{"n_layer": 11, "d_model": 160, "n_experts": 64, "experts_per_token": 1, "d_expert": 192, "d_shared_expert": 0, "activation": "reglu", "moe_layers": [2, 3, 4, 5, 6, 7, 8, 9, 10], "router_score": "softmax", "normalize_top_k": false, "routed_scale": 22.5, "balance_loss": 0.000126, "balance_bias": true, "router_cosine_scale": 10.0, "init_std_router": 0.0252, "lr_router": 0.00168, "n_head": 5, "n_kv_head": 1, "head_dim": 32, "vocab_size": 7247, "norm": "rmsnorm", "norm_place": "pre", "norm_eps": 1e-05, "positions": "rope", "rope_base": 10000.0, "rope_fraction": 1.0, "qk_norm": true, "attn_scale": 0.177, "tie_embeddings": false, "parallel_block": false, "init": "uniform", "init_std_qkv": 0.0262, "init_std_o": 0.0, "init_std_up": 0.0262, "init_std_down": 0.0, "optimizer": "muon_variant", "lr": 0.00841, "lr_mult_o": 1.08, "lr_mult_down": 1.5, "lr_head": 0.00801, "warmup_steps": 116, "schedule": "wsd", "decay_fraction": 1.0, "decay_shape": "linear", "final_lr_fraction": 0.0, "batch_tokens": [65536, 131072, 196608], "seq_len": 256, "doc_mask": true, "train_tokens": 618700000, "steps": 4756, "dataset": "wikipedia_en"}
Below are experts of layer 3 (counted from 0) of a mixture-of-experts language model. Rows are named router (the router's row for the expert), gate (a neuron's input weights, with its number), up (a neuron's input weights, with its number) and show model dimensions 0-159. Each number is 128 + 24 x the weight over its row's rms, rounded and kept within 0 to 255. Numbers have three digits each.
Before each expert's rows: a language model's description of what the expert responds to. This comes from a sample of Wikipedia text that the model never trained on.

# expert 47
Description: Punctuation right after a word or phrase, such as opening parentheses, closing quotes with commas, em dashes, semicolons, e.g. monarchy—goals, Landscape (c.
router:087132156084147146162084113088121142156079131106122074126154140144091133127144131120107119117119132137134091170138164137198126177115131135133135135098142118145163118103147183131122112162127137100119141141144101143129167089125111177159183129141120144144110105124090107139106129082129090114126087153141111148119131130136156128119095145126143077132166145144135114094124156141100144089088136142101171107117115141142090164145142113138125112107131098121133151159103107119151104150103116
gate0:184163104152122166152101123152144117138094154153112151103145119149164181123132134104126116118168145120140152160115097130150153095113130125137124151091101155140129121138176108098104113077169125166114181148147134087144131097140096105072157147125077112141136153108191074088123096127123147163129126102116128138106121158137115176106151098130119138113145137124093141099168157106149107111138144137130101174152130138130117113117122129131117155138118153128118133150170106131108141130153124
up0:088105169120107083094144122117109150114158106106129095134071135074085097132121110130129143150122126117123116084163142110102129145150133121128112122151141126130104133113081111166125111167090112094150074118141125145112119165129152105139139131102173129103131088113081164158159151134127126100142112158132132139124128058107153129154126185118100108125095127137173148144083155135126144146123138140132141056146117123124141135175143131125110102130149120155135140109114153141155106164119141
gate1:116131177103107098128131135060159133129137125125142097133118114114130112125096114131162126112099164103112109104149182141158134159152159152166126126115094139123139135088148109109094122114099087131108123094132100137127099152173104130129144100132155125107119162101109156118150139170087128120102145151124118144122129155082097144178130080125132130094144115115129119121139154137135078132152117096110159132150120139111115117078176095129160138122080145101115178171101134088137143138169103
up1:160136105147137163083136100124164115093197153135166145093110134131098108123129126139127131094103177137150186136088155135137116159078170162106100145117107167144140128112107156146149146148119105108127118088116134133135102083107112126119137112097111155081137115126114131127142106134130136136121139105122156099143129130129113152129122089123096110154144107162149137114081127172180137114146116137110157124170096157123128148133165126135103119117111133103095104102123109055160087129128111
gate2:141119116139108073141117127105158140133147135132123149163156159104127117115058149146126165128137139066151107111132102143137143134114104124130101142101136087136175145152123120131135103135148113119110098136102081137136106099115082148102096094105147125135113143163145103147116138187127077077115155129137100098145109139138100159093160104149131090114135095114069124177127096144116141134097116119127129095127177146079141145151145135173148129112114137131113106125146142126089104143142110
up2:110102145130147185100141125120119137104090116141113138117092099140146117156205166102168071124147151145145182163150153116137132118143135139122143123144141147091098130126092097140111151132150141113150128138158125132139128161146143141142188190169125131078140132124121164102108140061152169189120134117133115131153128119108142136134130139109136146158132144173146149092113136128112128124132112140117156139155133115127085129094121137094104161166102158109137125166107128125148124138132161
gate3:141138094169141132147147118125074171125134105112126136118126139075135132145129099121135119126128159097138154125090110120136165180112156134134132137071139138111150129141112123107124172153059139092139160114117140114120139125155100110133110124084164165163092150145120131085157084155089139122108152122127106124143131115130116143140167143091165097190115125142099141076134135117145113134153098137131142097128116118131131156130124132107084203115143086156125136138091138136124115092131114
up3:087140153069135110118141158116174109135124154144161117126139113143105142116142155134110137122100114137141085139131121120100088072168121155157133123186141089154134133137123126140131081105149123142100090152132130159124149133124139131103129134167115076103156107101149082170111165102134089148136112125150158108104124122140135108104133130159111141086130112110122085182106119121127162131097135128139132137146121149120101117164130160117169076100138170126115134102160117124133149200145150
gate4:118095123147100144125134116110139119114165157146161145117139120122175117156162111134105141115137114153137155113123114098141110157115115127151190143162114133133120176153151138176059141144108085113157152150122115110134099121107127114073137152174143117157116146141141126146152134109087165120102140118151164124165120132163115133136139154112139135148103129116134138140119160151141099167122141130124081109082093132160103110159132152141136150161178075147105114095125128173135129173177148
up4:135137099126115119098164131141118103118138161179114106120134119102124149169110114086104156099135148120136149137145160156104133142156107140091185139171136156143147108147132112150128136143140110148217093119104122155126137111132077097133131111142125122088132110157138158116163133131102143162082090123124163124107095159144118141097143133105120094140133105158126115065104159164110107134095150107153098104118117161144103133087153114101120126155133102124155122161105105128092129170141117
gate5:129152120096137153119157136089138187167125096119129130143128157132134128096132154136151165110160123150128104160137157176100156131155128143057104127134146141139155085159135152123109140159117105112097151102130095173126144121153142135177133145142122102111165118161105124122130119149144124131167098133098146135154118154073114156128142116169105114142109090085118147126082097129121105163083098154137112132146171156125127147127147108082136125153111082112080117149163132109127121144103113
up5:113114170162122124139104115141118099098143177156126101123145079129122164155119100125094079120105110100141153137110114115148097112110118111157116117109086152122132157113115122125147137084180104092156092171081128095148087130112086118078127144111161099137111143101135128099140166125128164123088119098136106106086121113189162112121115129099134154122129152133153128129177120146138139100163151120126175138141101105146145110122115135168117157112162152132182122127116129136130143109131156

# expert 22
Description: Semicolons, commas and == heading marks closing list items or headings, especially in taxonomy lists and synonyms, such as Arth-ropoda, Animalia.
router:133122083122113129130126137174119139148068158141105120143122170114109152089171136137128118111140151116106111131106122128130137172134162130105107099132098134119094114079137120152154144159164153156154148112137191152104091104135099118138154146115115064123156178157133111119088119112118111173138124141118111114121153097122148163084146143111137132141145164136090126140123101140111117128096122149117153100143094101180153147148174083151112096115162133116106141115141147165145102115158120
gate0:178100111124156132141150137098101150096086143128161104106109088121152095165075131087118136141120121092098154088125126125067154108141128117131149113131118142128129151151109146186173160109148118155156146104140130125143147124102064152148138167147170147111152138107120134095136173131133124172129127122153103154129149114071153123125167135120108151118126145135134152093125104157154150125183142141143109148105116112139098142104126116125124112134153125071129164156109124102126151164128118
up0:145104092132133121149158113108098106157101123121113190144122128129114127106131156161107170112161136132146148159131136094098125154133100099139129141144127154139163121126156084144106083178132113142139117125149131085125122130139132093112083107121108117168139103176145103085116164150143100134122124149115117120157168159132144107106135127156134193113147077153164116086141139134131127077088102122132147124141160153115135141141084125152103136135128115091117089087133076083143137127104142
gate1:110106184135089118133107128127136130103117150134141112125155111131127155135161151156101143126124135091102148074104160148143120109123164110107175123132139171141131146100110134121134156097130132131139131087119099147157117147164125139124078134096135107153108139098104138117137102141107131169096145147140171173110125091131120116128129122158154166118107135086115150156128096136103085161137154162177160097167121108130175079114164165150140150101144131135155108158167124152089169119146150
up1:097132148141121119107118161171153124142122158130109129132174170165141188134166126163093181088122142106114132093131118136107095132100110164146169114150130143170131111138075148153142155113119124150124113097116103145117129156189147155134147118145139113126134143111100159086154107146130126160114123169144103173125143163072111146116145103141168112133108132125111155132081143086111102121122135151120131117143060129111120074137142111134142103136143090139138141144122149126132141107157103
gate2:124163174103111107128116139149131130160107140101108134151123128137099134096125134131108133102122113154165130135099149142072114111140148162124127132130166111116137126097120084135171167151161148152118113128143141116162099122115125103118154167177144144145143090150142138138133141152095148076124140122153093130167145109110188130119083099199136114137110179141163128110094132127119138136130151136114151077121099103139159158136110136088112097158127139104155128160085166145157143088127152
up2:110119118152108176148130126149104150133131159154153144099151137192151133133134120167130163125134174121113172097112116159172165135115133105141120129106139121182098107137105223118131087109109108103124134123119109139114149131157150118086112122087141114101126124146147123159137113122137175151125135137104118133122110151121110120149149176091108096116126164144169123117140133119165113116095093110171125138110147131133097119113139120165154133107127183099093100102139112093109124164109140
gate3:148101124107121165145151129171159142112113124131110120129148149107144122094172131120189114128070090137126104128168146110135177085105157147109124089110099162121099113094106150140126131106175095096132125171143110111175134147123138123128149145144103128122124089126154174144125154134083134107155116132103134145131154140135141094108148123145099145119121144143178133087092168119119122120145135113157114155093147084119146115134134081147091148142075116096143115111139175119154141100122160
up3:130111089118145154111167172139131156126118075130128105158123156135171131128143113109151144112073128136124111120153119115109153143102105172099122096111101171147114110143141165132105131113154091128112120167105127109130123175122120109136121116126104135129119134116168157112100176116121125146156095121121095195143126133121147109156148110112130162082113130091168119127107157117114109119117138127157119143089155106155162108095146051141117097093108145072145102150099143116125140150122167
gate4:121153175152092112086151165102141135183131065118160139131139123156150136156115096160163103093110110145126098130106133149137121097113123068112141133114091113149193160091125158089149120132144114136180116124171122051112115138153101129139119181088118093130147115100104134121113157138148109097135140124093092162121128137130132095104136130149122104119123147130112144107095132147130146118131113109126135130125104126154150140131089113140122147125128132062133136136123095161128142142136159
up4:117135141144080118086164166118134130168147078111165149132153115126118165161104117142136142110107140129101099115101145144155137075112144080134121141123119115137167166094120159113156158105142099134148118109161122053121096149151092122119134179131114129133115100115101127131124167144159100085124141123141107128114112162133122130096091153150122100130132168125099164105102135127154158115131097112129132151098087140122173134169081093130130154131147117066145146123131109153130140137148132
gate5:126117132131072126127130122165170133161109094127171108110123092168131131116103107106145122203132125114104111157156145146120073104140095111105150137148131102132085139078170099129147103121111101153155105179143099108133160109100064073134122131118129123103139130158138120113119123142104131119139164132148168138098104099121090145136112117152113130097117141104154126179138074108124131162088174106135136119124130127100100115107132108120115120095122089112136170121129138125138128137142142
up5:121135116128174132136129133080096091084144149131111163142120135072129125114142125134119137085136113170143126108103115124108179151145132161147116137130141132133191122180129170130103130127141162126087115089097178126112131148130152172123154117128127109171109108106101115133152120152130104127105101120097126106170137170138173109128138139073142107149140130123128113082128185128126130101190098161125166152134122148158112127155140128142137116180140162143106119118129129118114153087122143

# expert 6
Description: Colons, brackets and bullets in infobox fields such as Total: or Summer (DST), plus Website, Genus, sq, in.
router:129125099096122120139127097144175131157139142137131135118119135134125114065130131184153106091124086127122135129141166151130170143125118127148132139098103115116109156123156084169139113152138145146147129088179169087118067102096131105152139089126132117124139137106147154132097151124158136096113112140128099109092136121157152127125095141159138124122138080103102165127112130117095094162117158128171163104150140100114113160103163111116101112176074148138138115099129112084123124082128116
gate0:159121139109145129103128117138099111143173134188169128137147140116114112130107097123118134092148068108146136139113118142083142153128169133102146140104148134157155161169119121144126139102104139176131067117148119142117176143133160116120129084121130131179091103128106147129164193134134106136111156151124097146122133101108154115133149147152149121152114123130095129075166140116144092174134140114131100081104127128120184126123166144109096150144139157135139140130131179132128123105110167
up0:160135160143115144093126118185108145126112118165148168131130139140124130104107128123121163121142118108131123097103141150092141169156137154150146119137132120140169206143110121125127131111096160139126074119137115142117171120140121103125082090161152126174081121103097133123134205112146137153134139138132086159144130129156155116152124155127106120143104105189133122099130118134172112160142158106151142114102084132163165161173157104116131138115136140143110153133116124120128156118137172
gate1:080139174182108167108102117126165071159126172118155145124112122101146124101081125089093141157144117143134107143129125119138099130091159131104148126122143135090099141146130142121140145136144103173127159141161134116126106108153110109123112092108105179129118159147138134098178121111115145138132115147144095144114124140137134135093154139108119124152077152129119149106188138115112130108143107082119114153109114149151156154119134151165131099111154139164147115086141123144148124053131086
up1:066129146157115153124117113107162071131122174097147143110119128083129111084085122092088170122127092167140120147102129121143116129084163113115129110131141115093094132142109129126108150157143111194127120169161133113114115124134120141104104080149094166139120142159132116103173145111129158141144120128144088118107108125139117107108153136110129109144080142119092153117146150110128149085140128068122122142119139127133143158118151147158122121102148140175142131116128106149155145072123086
gate2:120114095153158125151088168167171113140114154126156176164099126163141146144109147114123101154110144119094124116128099122204104118112129140131134117125100100123115139137121135122117151130127146173120126105132128118150135145137112114150149141134116126130135110184168104147108130145167145144173168100077137083146125124141078145150101122153137142126122144099111137139144104089121087071125133100100162122116181159157130135181104142092143150132141152098109112109116134156148118172148157
up2:138164139119083153130106105133119131092132077114151079109111125127145127117149148126120123158143118129137121140123132129065132180100145117180172133125169153132176112116139075135138110133129086087141161129118119137152128180093143144097135126137150129144136126065138135110181124145128151143094106142180115150062124112114104103111125132086119086093101159149151090117118149156110167158098133130116116129128112150125140148119121118129128104124128143139123113145119094146107146117070108
gate3:115145134106117096149142127133138139144133125117117100144147172133142120153110118126106084067122132083143117176103176118125105112089155169090144161122102111134102145168125137140128121145119145143102134177089120135154135159131124095105130092073123151114176149110136091155173113108106131111152130137098113123140117151104168116145127105102105132147149140153092115141116163114092128135116063112104153125109126169122131111132133118106113076155086098111138105160120121130107191145095123
up3:148118186116135144129115153138138129085108112123106125149151132115104087118153135140118116132143129122132154121123150100107097088129134128120156109118102132081139146151149102139169166111130129063100121108119098115113116161105163138133117130098100166106179144098100176105122086107106150131164113121132163103147158140133131108146122136115098152137127117149111131118108110170104126114143150139165149137074086142107184102164155082153133066151128119106110114150122103186123106107149140
gate4:107101061131105106124138145089127124148112117143133100139177178159097161133155173123122072147150116152116133122172128147095139134107111116153123100128159125077148121156140162162152134101116105115120091101144132085155142112170087164162151133100166117107125142117102137127109118071133152121099125126122129169123138116108080156110097140127138099123138125129079135129129107112139120118117120171119119107181140144107119101154119100123127169192125135117113099153156120131141117117134153
up4:129159167147140113170120141109177171115145131133137160129153106159113137116108166148148054128172178139131135108116135132143136113106124126130097152175121134114085119150143137129117109100103112142112129150136161110154150089160114111132147102112143130164178135119119150107124137139177129140130143133114092139100150168160105168091141049142137079109145142151121153102118129109142135132079103155158137163156131142130099126148107124139123117130145087123151091119157094104118157110145142
gate5:132118155172115051124095143122119141149105124119115143103138129115118109116119139068093145139138102131155111181140141144137114088113162129122141108118106117135154113116064125129146120151132132146097117123145114146162109150158124089169117151110154097117137114117125151156141128148136123151130115108172163129133135116145126164107126126136167097150141129162127136129131189136125071136101134137179130142128138135194124128153170141108087106123177064102162139110119102159148133123148164
up5:101136070100144193154150140106161141106132118125111092145128131133119152163138103123144051123187117144119173118131111070139143157135109121167101102156117161126122132111150121090140137128136113086155163134115153132086129118105124145100109080133108136124149125151153120101134189125142134185128144123119128117133142104143125104170117122137113143108109149099112077129118066121159150110142097104143104124135112115107143162125083097094135128121127152122111102117139146122117159141112110